python train.py --hidden_size=160 --d_shared_expert=0 --router_score="softmax" --balance_bias=false
Below are experts of layer 3 (counted from 0) of a mixture-of-experts language model. Rows are named router (the router's row for the expert), gate (a neuron's input weights, with its number), up (a neuron's input weights, with its number), down (a neuron's output weights, with its number) and show model dimensions 0-79. Each number is 500 + 25 x the weight over its row's rms, rounded and kept within 0 to 999. Numbers have three digits each.
After each expert's rows: "comes before" lists some tokens at least twice as common just after its tokens as in all text; "gets" lists some tokens that make up at least twice as much of what it gets as of all text. This comes from a sample of Wikipedia text that the model never trained on. Tokens count by the router's weight.

# expert 2
router:467497519506488495452475527456530516494474507480489497498443539480504536523483519527500475492509472487500462507519523523491507522521519490545487510542487574491492520516455508511502470521506502499528514500475484529493513532494534527514470499
gate0:488575483513543476508510486534458446460503505506495454478534451505548504471517536522467489494473512506506490465524482471510502533476510475533495509479473502524503511509484486496531513526492525489523533493500497511486480538482547482492495534
up0:457504515584519500496497495538504493468457495548508511489525528518518477511515510488501514542515463528490501497514495517545518533473502465476475487493490496447514517504524459478533476528523513530486494421512516499501521474523484514476473482
down0:483478525490497486496503533507532473506507502489536472486518496511483511479474464486523500435483499507504507483503547498487514456490514495515503529508509480510489475463516520509451486506462480466514454466490561492458484508518471521523548485
comes before: "|", "-", "==", " The", "The", "==="
gets: ".", ".\n\n", " |\n", "\n", ".\n", " \""

# expert 0
router:518490462487470521531522485497510461505520551506528488516497493509473510492538501547500461489522472527484495514460495482492524483520500501539502533536470485520476478452477478482487507518512523515454485569494532522465483483498454497501469483
gate1:551476469490509483487487455475497496530500526510496562468511510539467502502497497530500472445505533519475507547497473493502456483491490475488467494513519533466509527475460432477515473519509480495538494493517510468494507546524468487492511509
up1:505541472490522483452477489442510509476505464538481509482511506547463508505492511486498487490520526497488495563513516471514495452455526500505464490476503496480502476536497501495520481520443488520559497461510473497460511535498508482514508509
down1:517484493498479499496528484485469504481546496527451522506487508495486487485474516523467510498483467537522478506532511510502443498531478496528496515464484534493446523477495523504460546500473499514478539509489468487514521548472485533517512533
comes before: " of", " in", ":", ".\n\n", " for", "==\n"
gets: " of", " season", " team", "th", " place", " round"

# expert 63
router:452482467498519461507458475462493475496495501504459483488539494479486569499533524481508472462450468485508469501472512503482525457502473533487486478461501488469535521462495551494470510516523471510485508496499495496511502542522476449490457486
gate0:536518502537467523463470496497469484492497491485493507466521499502502531478497494480463483538515505526486509503508497472486514519513497478468510504542461500522504512535471491491443486465496465492493551498513549519509496523524483502486500510
up0:479492480506500513489520476485498514482454532551460495530514530509494527505490502477514508491463496520532489501523501505501536480513496493486449562502493476503486499485529493482511456483515465493502547486493500477472479518504484484501507497
down0:498544527475525506502480549491502479521541538468515515483521513487487498443517492460490462458450505521553493457503511510519513522517499527477506508500536515530521490456490493480461511505496513468488493487446507517466491518504504422532496486
comes before: " the", " a", " to", " in", " an", " be"
gets: " in", " as", " to", " at", " is", " was"

# expert 17
router:496512521481473556465541497497478475491509497450436505508481487536483490488517521444486476530530503534528464533511504494515489457559506481482474539522520506505484516517538466494487502483512496496447477542507488510492467500478481528513535486
gate0:515537474484487516500493529508471452465514504475494525474483485438491512492506509528464529516517482503450513455488493456528545518536480503526418493495505497483503514523473490465499492526489526520532544532482490523512501515467512475493480501
up0:502528537492486549527470489495500488517490495516505503486509454499519537505451542507479497517465491496479530498532473513540485507489474481503496499467481518517477536476482514467539502522498499464493464485514503476501524486482477493487485499
down0:501518537558502470482494497527511484551546493490503481480481502528499533485484508480527462520483475475512542514505498515513505499507480530495509506478474487498464464498503534493449483501501496483498488493510503493491481488434459509512548480
comes before: " the", "9", "8", "6", "7", "5"
gets: " of", "199", "3", "6", "2", "198"

# expert 48
router:454521507448467503505511497465468468496484541481491510467525491515500552525482473508517473517442460495527503507457478499502505482567477518512488526537535493529519488473542505500484515514525488533503516533476478532549490502492484472468463483
gate1:542511483513485534515472505516472509489563486481472503503524487483524470493494501544561498492521505521485511464444490488481491487465433460513464520489509539519490560511472528478523526526476490515481505488510461484505466530528541486490525515
up1:514528484512497526506497540563492478482513461518481503511480485500515485448471506477538461456512482519487484507472515514480492501488509482508509509470504499510506475488481495500507505488469414529482520454522497530488517527468486542527461497
down1:491449511523474465498540476497481500487549529527479507511477521468501460483496473526447525482508550447489457504512483516532527516462478459509492481455517506512522533502508482463476477465498476518527495479470482481515488513456483492467521538
comes before: " the", " a", " his", " an", " their", " its"
gets: " in", " of", " on", " to", " by", " for"

# expert 55
router:521495527480480511495534516537521556483476537462519465475494524509509525495480503497449527517522523477497474536525535502516469548521476512504480523509488505516540494493465534518495501488489462467498484492529501508497526480503535539468508496
gate0:494504510548517497534527470506481489503468492480474507485486458525548488498554501480490488573492446497524535465508485498505500548503489495487532506481463525550453440511504510528505526515524528512509513485505529500449503511466475497515449551
up0:458516507536474470526481468487504514465509541529482509521505496504534486513487489509488440564528445479453500494548491509497482514473506483505463521517521477503493510489553501500493490495571523538515503517495500484513491520523439490478499526
down0:497507500467499504518495508484535482529474497480493463492522489521520505501509508481542500489481518491466547471515506523508511454529506521484497542478513497552462473480488537467522485533506507488495507438489530517486484524475470471520479490
comes before: " ", "-", "|", "==", "The", " The"
gets: " |", " (", "\n", " |\n", " \"", ";"

# expert 12
router:522514501515520505481516487499495523481487485475501541477458476489459461469489527514491535539506446499525500506436530475498527529503483483460563481485499504527476476507512476505519513510494497511488511490483538479478504510500507513475445504
gate0:470526508531464487508556480514511499460445476490471485467473487471509472514525515523525505539471456485516523488539510510533515531527504518482527499527509537511487460539474505466482529524428501457501498523531474506515524538559519495442485546
up0:509535506549505499489498503546499481515501520472484494505482493536531454513506491507497501520501493523461464505524522457507536489520487477472477498495465510506469509504503490495483501525492432491491541471520492484472540517512487461472505505
down0:547450560486478500526522509463520503479520477492548465514498478499481551483518480515502489484471500512498480460483522521485465467510496530491484530486549472500514492485495494518510501557511493510526477566458509552474518475480503479526485488
comes before: " |", ")", " |\n", ";", "0", "1"
gets: ".", ")", "2", "D", "L", "O"

# expert 59
router:523494532503457491534463449520528524470543546470484481548494513506526491496528462472510458489558552557485489501519481488519523509502505503484487497561516534518460545480487490514507470521443541485484516527448527489474505481483477471489506486
gate0:502542534504472526518522502459486467501504478496528492475483503494509506481503499495450518480471515509492511488498495537507496484521545505533487485503498574486465529497498530511487522495501496501512523481514545502514535513493527458449481563
up0:522506510495507483497473521538514522502476523479502481533531485501502484538522433501535460488532526514529506545523502476541506495524520441493521489486510495540518520491526479477528458502465508484462515512496461520473492503522438499523539471
down0:459496505480507502529500531489520509511531496523503447490469489503482502490456464542526466508456498538484521496494507516540521488488506515492482527517541508526541498497500549504508531537458469505505466501491523553501471497512506512515517484
comes before: " |", "–", ".", ",", ";", " |\n"
gets: "1", "0", "6", "4", "3", "5"

# expert 13
router:465514519532468514526552475544478527487466504478487506507515482496524508502505525511501504479534484498500499503508495461498485510493496450539504549451495546498523516525502478482497514510519505548478510522519531499496578518515479539486496480
gate0:490528499557508522493505497529476492492512493487490507503510472533535527494496526502491481523470516497486495496515504528517503559527496453503519519527510545500506476535478499496503480456528477498513555560495572490488510523492517491491497537
up0:522502479519491544507450490516456525493534506523433534499514478498497468553484516523523533516464510529488520495534517521501525526468522440464484498509482490498474542501510480499508485500511499508515471474528543495486503498536475512468506509
down0:497536496468474492474507514479494461531525505462474467489499499500478534511484499510513472443495524469469516453494509541509535485500514548505494526470507499538517506490518486518507491548515483463545533528465522460517484478518494520501471479
comes before: " ", "-", "|", "=", "==", " •"
gets: "|", "-", "\n", "==", "\n\n", "==="

# expert 8
router:466460509499493494542446451521559471503442505526460479517518526498502508483500478501510462460524529500488480559517511466519490522481506494476454514538483504489484537484482522533469474518489454504482517472484492528511516490566510486486496498
gate0:501523528531512528512527517510478491511511482421491463477463517462535485498491481510513483514501513502471522517527477458514507489496488493544492499511488515537473489502458493502458495492521488476547464472520563494515517529504484493443492503
up0:471515491534495507479509508486495495493505505482503533456514475469528522501458509494498467472510494523458483472524493451502499472548500457507486492507476539516529538500484533503485521539510456474537514499454509455535479473506466475483492519
down0:486507506470537495480449530531509495508524509484503494474507466494514540494492495482488494521502503462534489493479481503530501455478468537498488484493487462490488466446519501480472533523498491496523509512499534502477505495535491479524494482
comes before: "-", " ", "|", ":", " a", " been"
gets: " |", "\n", ":", " |\n", " was", " a"

# expert 19
router:505485536516489508575486474482514574504479502532484505496468472498503472510515474496502530515520515507493463527474482476461483517477485509536476523504469510479447471533464474528493464482484516528465486514504483513500491487519476520502512472
gate0:507512518507514449488544529512499492469463491499507525502531522497489493508532492513481523496518512494493545493541484501508525540520499497536528505513483553524447499491514484505496504498522539466504501493489547480488506557534508487441488522
up0:518528512529460534463483498484503537487486563502535495532540520477507552519481499503509482509486498493512512488529510498519493507510481489477481503513442515479467545494556500541510507521479455462505491462485496470477513517505516510516508496
down0:520517496469474500476500509505533485494508501469536466496478487501509525442493478507514487508499536493478511503506490509499491525494528499498487525526511499541537542502493521496501527519447508491494455506463508531497463450495460496483498493
comes before: " |", ".", "–", ";", "th", "°"
gets: "1", "2", "R", "B", " first", "3"

# expert 32
router:441494505497500486499491468497513530503490538519493509512476526501473507484506474471533463526560539491527489502521534519511494497484522548541505457492515511496487533542500493497535511489461511515511500504517496501468487512501470482491501529
gate0:545493494526482505513508470502516515513488511534498522429525502467463477472515500521470550517490506525500514462547506499554502514498510500532494507500509493503541459466502490474538528509512495489495516529498532504458487500481542496507487481
up0:508516518516524509494505526495496468457498514491489510517520498466499528512490494499525473481490469535507484481498491488490465492539485506500470509505517480505470540502516530440471500530519496502521498449496491510485536486534458541516539514
down0:497518491474501527440467489503503454494509492511504452471506474459506494469480512502532476463519508516514508485493492505495477488503509497535506512490490490509461523460512519531500530490479476495486477508512458496483480525474518526456507535
comes before: "0", "4", "5", "6", "1", "9"
gets: " ", "201", "200", "199", "202", "196"

# expert 24
router:489529522460499474470507531468457484490465480517505524504499526462513526526511490522520499520480507497493512510520534517496503479502540486465490462514493543491457514503477505523476431516516445482530507512469504498525498545543463526491500535
gate1:507468529511456514550480482506488489494484473494476544469516508551492517515575491535490480510468509529507466530499489495543499482508481514533480459533525501494461455489505511475517522505433521560513513485455479524506493531474535477483471501
up1:492508550510507506532499500493472522510514504483518514484476477513510537486517468451526492492484502536489497580485478495526514482530490534523534487498525490475486479454475494471486523508489516484523490537502486504476555508510509500499486443
down1:501518488522539518472501458476470534423487556504489536553488515466534456494467462478492488507485506463521484451526501453498498537493522491521485475518491475481570506531475498490484533484513493525487490482492483503511540540472439514504518517
comes before: " the", " a", " his", " to", " an", " been"
gets: " and", " to", " a", " with", " was", " or"

# expert 4
router:480480469473475484485510492487471480495494546467511531522479505524525507483490507518466501533573521484524476491504534496548524499515530536460513492495460450542489485472460522470523513542471505468546473505505470510470517505528484514495517500
gate0:534532538517468483523533487497527463470475495485484551486464474519541459535519504490491530498472503480528496514472491519540531541533502511493554514504486521525501509483472527499500489519491497476534534529536541488510514543496498497461481501
up0:501497464526519499497501482493483503479518490479466527508503501538474501544514553469493501518467479488529478451516519523492468484539498500506502513497489537510486512518520509474497498475466502500479506505529486484487515483526426530463451538
down0:487493473490488540501494495476518469563523500515521507493493495490490509470475496534511446496476478557554468489488487495493478532512524513500517522507500515495494515476519549502467521503492515472487459523499549527496502472514508502459484447
comes before: "|", "-", "4", "5", "0", "6"
gets: " |\n", "200", "201", "202", "\n", "198"

# expert 23
router:490479457468512514516479497500453516497488499508532509469537481498490511488452489467540512517515551467511474496538501438499501487488521489502495496469475508481521546472474518503523507491520545474508494469458489465524516480470486494475579492
gate1:471471517498492493539532522515475490506511467525460530510515496510445454510521510523527525503496466493455523498494520489476534485524480504479482516481514565456481528468502513500518516540479497513479494465541485488537457503497468508520495473
up1:486520448503497501529501501546515547509501452471429492560521497553516502512477495492511473540513537523495503497458497477438499500504500542541438512558491485505516498483488444477490492499504493526521482517473489517502472508514472515509504489
down1:500523495527518487470461503513478484485541512527517518495480519482483483528542507522454487513527506514534464516532424493470498483544513442535528503482456507497527477529485507505517503499513532510520513538509460490553514541515502514497478482
comes before: " ", "201", "0", "200", "202", "1"
gets: " ", " |", ";", "0", "1", "ul"

# expert 60
router:466494523493480491521530480487514526521536510505480491460540484512495530535496488460480546545486481479491490521502482518566498533539469534525506516530521487546524465526504529506538528498516510471497484502510494506476476501520492487477553469
gate1:536524540476484495497528517476528477479521494477506521517522518533448489484529499496474499494514468517405539502495507472484531444528450502476495494510509508455519546512486524497509507526487471514520539519469512539537482507506512499565490516
up1:487495486453523506476493509500493525494482489508496502489508531488469577507502501518492455543536509549497501539510520519490484529483489478512492492489485554455508463512459481536514501493490470515504527510527496514478507504491491526534453485
down1:526523508498556477463524482506501495454497518512489505485518538475501498487479534485496481508514517518502495546567483473531505550551483474522467507511443558457471492507500522499501518494504509493491539528485471475512533554492477514506507490
comes before: "201", "1", "200", "2", "202", "0"
gets: " ", " (", " by", " –", " between", " —"